Below are experts of layer 2 (counted from 0) of a mixture-of-experts language model. Rows are named router (the router's row for the expert), up (a neuron's input weights, with its number) and show model dimensions 0-255. Each number is 128 + 24 x the weight over its row's rms, rounded and kept within 0 to 255. Numbers have three digits each.
After each expert's rows: "gets" lists some tokens that make up at least twice as much of what it gets as of all text. This comes from a sample of Wikipedia text that the model never trained on. Tokens count by the router's weight.

# expert 57
router:168123121151128119091092147112129145115134188108098162185157160136141133091154104101111104096107103129115125142118117101109078096130114130162193092128127119147165113124134171120121084074149086157120157117087138104123179124141136156064111128101166117138131111139082115138114112118154119099097115127131119128159086128133147116142117126150157154110118155110154101130103164121170106162102148144147125138144084127144133108096136113157095121139131128133112085139135082097096127130090100160149156160096159142139128102146119093152142104153107120126114130179106151150079155173112151126116126139100093119126147141157117160162114133124111153082143109140157119113106134135130094112209121096154108120137141116123148137140141101125133111121111135135142115101171111147140136126129150
up4:142113112108122137109120125127111124098113150128168169122155118142094162141131147128169167151119116151137116084131115116112138121151108139094121129142113122139080145150144167072148105120118141071127103143130116109130120100131112124090118155164112137120124139106112143163097140123132122126148103134124098132110134132137123115127050126185148130110144092122103111180122139153151076162145122116109121170121148117171141129125112123123087134125188094134170138114151149142089139166109101150115112095112157139122111122189120144095135120140081120079106152191128112125120163152111123133123141132164116100114079087128155107164099118076149070118087122153111090142146171075150126104150123113106145114095138109139115112105154157152117099151110124152109107162103125125140107101143106
gets: "2", "1", "0", "5", "6", "4"

# expert 3
router:160114133118144137087109102161080096138118090123157105117109101123079131154104163175109076139122142100123112159097084129125088140143147140131126091174115117088130100150105138138084144111137165168133157181118107106147130159102093100141143162097138116170128127093130116127111097139103118135139136140125125095140106113103118115149110111100126102080140162140124098111108110131119160131136121081093121086083148131129108138133154174156170127137102120129137101104122148152119149096127123094132128081185097114139134104104133110148123093123107127163112107103147079111080125152145128155105139122150154098131077115149126097103109146148125109139118139119099100181166126154073112108113147102139146110128123108138115118100124096145123116173150175162146104115117153110105154128132150
up3:121117147147136106130113108111128127151094131137066093128129144146118142124141099134163134091137106223124126127137116148142156135119153097134134104124115145145191131163113091115130112131100129139128121144115136112163094096093140120121150097126142110129108105103083115120138138160181175120169185141161145118111154156115153167099145172133124125103113112100119136109106172100127095139102119133101133147132134149133127067087133111126128167120126130128108128114106150082109131112116208100140162148112133182112112111153118085135107144105095146125099130133156147069119125143120098113126101090122130130114156123115149138130165093126138119152138092092136164121123118176156157129142148120145146127173125130104078116130141146142173091142124151127148110114133105153159157154127082
gets: " =", ":", "=", "\n", " a", " •"

# expert 60
router:152104139141124117158156120146091144117124122114123100095107136140132133151104138137150100138086151119148157151120162140126158174150117143140084117114127119165178099110139151131128116119078107116097124141117108124183122110083124132184171141092118092151175163091147138110134161094123128105156097106152100117171115166138153100113119091111141108151152167108128138148093125143105170094130130177136107170153112129100147113121111132165112132123117133144135094144151093160127139124143100113120139139134136140125153124134126087122085156130099161110165160173120120165129103114126137143140152121128133135155119123121164167122116126115137144153124113174134143125120125183090148137134117117134169163109062164129125124120149136145112034125137164103066163125113160142111139137151132
up0:070141143141128133107099122168126101164074159168119136153135143173120138129089124131127096107124117121139167133159131137089117091101135136149117115139130120112141154145150102110122141135134114157140132128128124159148117144140136143141126133101146139160107156111138128145151148122120128133086150140146120146108089152124119100130126131116132136133113133097126098125173178086135116095171132123126102135074106110126067123151128129137088104177156083094128077157115162094102107134142158109113127162100121135106102126118142118116118176177148122118068148108110099131163133115143190121100143155120090122130087113132121110113175167136117132151087124113126128097164193151137091182091147113100169099145139137133115096093133143151146165123113144153094115148139084146137101169140107
gets: " and", "a", " &", "o", "k", "r"

# expert 31
router:111171128104139139130112122113120099120137097112136149158134129153161094128100119113134167116068162104178117110177153160133159140131152102093117123097113120154136086153155065120123158125082083173112098130136159103158106188130096124122170122140149111115138146122128165149157161158118079088124161132146126156118123135151143137133184104114110172129157157136127115167131139077129137130170148152175132178152145145096131122118143125113093082133072099119099119132145128085094107126147117121113084140137135103130112141132154133130119158160112101094129111142126143165142115096105124137153109107139088136123168107132167165143135115158148149112155126128128112131126141146098159148108087158146131144119123157093098110146149143101122148106125136106102122126174120150104088120145137
up0:120126155144137100120126151131171175159183099124149081144127136138137141096134139161144159100107154118110126117091121126128134147141083125113107092127162107159145105130110152150102155105111095133136110143178129132139102166096135133152171127125133105123113129166123095169122118139064131124139114125111143119154125098171109121103120137114134190151146133136127136143132151151135145108125135144120152138142122136109137172140132116131119133128144130141115125107109138161090157126129119111090088116145098151111125157121129141122162138103108144149173104179079169106121126153173117127113125112166129116111101116155113094148154179127129117136077074122132060157121085103120162132178102069120142115127099136103101086123124109110092126178134148118080101130060091140135146101130117
gets: " the", "7", "9", "8", "s", "p"

# expert 88
router:156105119103142118159142120103130129125132126103136124114134092158144102135129142155168131114107099136134159163097174099128145172127098168119113125140158152167162092097089133135129146139127101133124160157142142111170143101129141120148135084134107074129132137098131129141151110095118151140125189141123138120147154120116133114085121093136137085129179164127084119100101141080129140138119147134142154109148129145104104099180130117137093112127146128170111103161157070159111127105145129127158136138143170127141136129146123137088117125117131156142110121127116158152142109114161137145136099106105148141173128106093153104107127134121088183113127167150157166115146099105138115150113144149114137136128099193152088118154153166157168124093124116085051161103129118141072138134106119
up0:137143127141129131124075085105119125136127077134114130115144104105167113085140138137119090169131134111094149132103154098145141125135126095149155129087122128121138136152112131122139148139160150147149118133153071121139099144082144130101116099111121140082147124102129111141100111151122135152102153115136139097146137175149161138135124143097112191145121133182161159145100123144126147146111158136130145096139156122110131151123107130092169138103152168105137169141113162144115168106136149136071131129155083155046155131113152154151115146193115124144152101092192117144117145133134135165122105117091149123121148168116128155103140138163138157123143157143104117150118090129118177130160108102115139066165123108084119105100099119103124148142110114118125151137157138159133093144128117
gets: "u", "i", "a", "ar", "ara", "ai"

# expert 94
router:155155112136142154097085178097144144119118104134101122136128147140100112105135099114108128119124131125143157135125169115183144095150128128129104120104134077111155169158146109136139114104114106180151129130106124082152111118100100127110177133127157105107149129111101119163133122125149123090094146152154096077152115163114156096136164123141094147081094119088091107108117130143145128166082142165088160100172101139134127112131150114120134178137123132120133111114140098132086121154141104142139146103126160110108068139130096133170131112161120170156106144146096159148099180099122156101164156152134089146138151146143105123158125158114147159081147121132149128093105112118120121125159163067137137155144141131138146117149165130149144134098086125104136102166162136137156137130126154
up3:152085162123122105133159104142129118113120101165126129146123108133103153153108124101144099146124132139129082126140120144147128150124138136133135112132154163150132134152069146123085111146121139083111093149127124157105160138088146125164166123140094130127129157141091139127091126137107099121159097117122142180094123119145097168105121132136159124143173159145172128149163127153139158073133091130110086109118115079140165109135095158110152112126114104131134100079086141140176140115147169126146133140117103138143165154131102130129126126137142105087097137141169136121138119114171099154090132145146155111107103164146110157118140177087103167140094130085147065172131110131127134121103121108120199106128114168101121084106100107124098120110179136152109142130118131119080126135121152
gets: "9", "8", "7", "0", "6", "5"

# expert 123
router:179151139148107114101160132109111161125135125121123169123147146090099163107132090129136158120097112078113117149128145131169101136119155120111156146127079128124138111108119138144148117105081134108127085145131154116124141078117138115119166141151128132147129166142075120143109115076128165097152080119151127138162074139127130120117111109126124104136126118149174146180092127125109108155131170148146090120178111112146143160117125166175141134125191153122127138124146134095137127102087105136129128128107120106106138134149115145136172117117098115126165135163120143145104172098112146118132135118147144175129082104128150146151120120122143196162118145176148133184091137168098119078133132105162160128107104137119144127123140135197150110170128103104143154156109132151129137120155122
up0:128146153140134108124171138086146118140133161096118148138085109113127157127145123122105153144110104120105119118129145131096106097155107154151151120131100116126105139121123136101130058118108119116108154137173090133137099111113153131115112112138118089113122140162139117140153123139176113156148189146124103065152166152107158142117105165103117086103069109115122113125136078148189115120085082139139162138133122144100090090121101159159134144131124119085119087097111134123123103143109131189114142132101116136081162118126121121129121165116113154131131150088125133122143092136150154079122137121124134128125094144152126082114128123137143124126125120143095169174136074146128144132113182167140141142129122149161089135133153110097120170091105167130123133092149148115153108137086078
gets: " and", ".", "ie", "ah", ":", "us"

# expert 99
router:148134112162116101127093165108138146128150119114096120131111104145080145134157126120094098106144099152145132148120124133149132106145089096102090149127162103099116186131121097160138130091105125133137130139106184085131101129102117155084126142122139104120171156125121137111156140138135131118111158137132130124140124139142160092161160127103115141135119161100121108096122154131160121149077121156103149101147070129168122101156109107131174156124152142112118173097147100134106166123077121120120152147129202112109093115112077146160123090136128181167130163136127136158089170121126158087133151146120086182136158112112093131159116149113129138085156148134152129114122120122110116150167192106134141156108103101123159169109144122112118151115099130092148126148132121137147142123154131
up3:085170115121102106126118132132122089129126101129126092120129123119117112132093139138116093098138136098126103125091099083121119119126181095127150091166141140128104104112081125135118134100134162143104135121135099129125152144116129101154115111065134093110143094111138087126112158129098117142135137160128152109131083140119148133152127146114116079118198146116117114073073116106078167083115142103117120095068142152147068166148162117119088172112113126175120140121107108105136145128153159087063120144158161114108139136112123095132118116137117207149144153158133120120119126151121125121106129169146114100145137144141128157141110079149101126124128147131147129135098137125112121123145148121142133111089160126117125143086121138114115130121133155151133143095126203140123168136142146
gets: "0", "9", "8", "3", "5", "7"

# expert 112
router:167142118159106143135107152086153138132127145127111113116118112157109159110172137128095123092137131142140167147088126150125153122136124140105107139118194116107113134122148104154138164120095106151160131162085174109108122158109122151146168121084104098089132150132139127091136119152152114113103138095131129114164123122128160118145178169102116140127074141120111148105078116147128136131095107158098146104165126094144119086120098118078167141094166161117119155126164119132147173153087180142155155120153187160115092118111080131138142117071163177117119138122125127145082119119130098101103123146123114174097140154145109132158152130140124157139123132136145126122106102113132164111151161096127179138152126133165142180124140127110151141098114157092144147133137122145130108142134121
up0:158119152138117134185094132089134136161103115140136141118118138120164153101137180150120102137135138125066141065118128113130149128112141138117157133138088108152151100133094122141072087134094122113136140126138102122112153165157091119116144132139126098129153144113135134147107118116115173158133120132129112095136136111137092144112090145104164088108113142139115087144149094153169090134125103121136136104138098151078137118131144161147110139184125076126128071154157107136102082069122135137082139115146124142171157099113119147154151122111128158121103125136113126100127139121119103108088104136150182127140083166157142117104114128146144112149138126119086169142119112170145117120170115132108118070123120129167115108124120130152118101129154119155152103091083149070108144153145100
gets: "0", "1", "5", "4", "3", "6"

# expert 39
router:131122120155109098151125159110133117127114131087133179123102119155135121122160128144092139094148119081083092147096082181114076159142114130112136122146154102090088154132147129153149076130156183155114122105126130162107132109158136096144099133144129120112108092146083139117157152139152145145111122147143160140091131111119088130136161105157114093161087127143120109132141118080069146136075164085101117114087154099114085153148135141123158104123131147116119153093110101150107100139129092177168123166104110143117134140116127094130115135096147133130117102122122075125158140146155121124111124150158116176088155100129126156103111188113113113148126121118133116144107179153117155143135125099125113116115127088147121143120141101140075159150129107131159104114124120128146137122126091
up7:105134113135128090137167152135102117111116113117117143183171108139171109180126190142132113129162114144141148130188105096100092126142171091128110135143088147155123101121107112170120118095156157108085110154110156171124140139169127130120146102161094119129129139141099136120108174122126169122098104108087077130123147119114168158166102145135162139109150119142154153151122153133109149146179142136134129160119118133078105123062140127112137108122105107150112149087116140129126078153121122107115111157161076102163141118159129142133113115116138082149114130111152108098142124130100154076138165136143111146140131111182122151149138178159094122129139176126128119115105142106152133162154111128117109125095090121144148093116164129106151122081118151142132125118147145144128096134132131
gets: " at", " on", " for", " to", " with", " in"

# expert 75
router:166136117153122106160087115110181131145109152136122119126126075128110148124168115114106121124135120154144118150043147124139145095128102166124103162114183134142135155105134139169133168130102103127142112171108142130119161107102141143129140133110114136114130145128136156100149126126141094099093116100130150150186115111143165121112138140086114139122089128116105150115079110164124114131077108161111127074154111113125098126128118117068161126155179164124116165145104140126155162129076135139136154134132178122118125116113066115141138084097155183140146158132128126147107143146130115095124111144115129175125125141143112095150139108145104155147129165120134139158085119130137125118117162140161136132149104105190162166153134111095146149127114158111132153093124162145131090118146116
up0:153114105131130136138093146157177113143158122136117111109077167154165133084115115111141148103138146140117075144139085131107121109130151123124163121118093174127125114118112116176177121104166101135151147119122106123136165122147138131110106145163122180135100156167120100126139162105120130157125112126129121136075197129124121124110170127170142133152094104174110161117177123101172130165140108062189118111154087132096175144150128124072123108125124127099141113098091136102118113131143139139155131091132114132134151166138113161142141153146138141077101119094131139133120111169126116147121095128134091112048108132115127119133165146138137158116119130112148164157127133130140164160147143090111144127122099151127118106136126105134115131111139121130126083117107095123145171130122097
gets: "0", "2", "1", "3", "4", "6"

# expert 4
router:134120111108135138135137168116175131125094153126119156139120119112112129122123143160148152119178089149130103164120103110127132124161130133098122137119158132141139121121096161119111121122177135107171116141163098082103140132142128104131099094165137142081124109150120124138100126142137164093086153144091135149136147117131158106115095150135155118086130149117092173079139137113149132161084113116153163114094113129145121150108121108058158140169117138143108120121119153111105172144124166176112136126123130106142132110133107123132128087112126160155097154168128130072106142171158136156155096158135134108155121128149157077158155120116117145127102164116138132138105101115163118149156107125149131150135156120132156129118126180110147202143098143124110144121076073138094086068133126
up7:128097146127124126118097105112154124134115127091153107137144156132147139128123106111106060107123172106138125104133131144155136090129137170150141135087170111134100126135111130124130119147176134160151120148145115163143164111140135116065165195125129142102126146147123092130099116103073105131107148161124148083088166172131146140101152128135151162139150118099160120133169105110113118151125152099092124165120159101172173117153116134155153091117128106093156142136096076153131157124124135121155112143080148121131119108110096140171123126132145112127082129142160126127112099112133130127106146140119132151133109143118107117138121143136178113154138056095098103133127152108138188098138132142137122109143132129161101095134098124127097116153135127168156084137150125084190157123119095
gets: ".", "i", ".\"", "\"", "is", ")."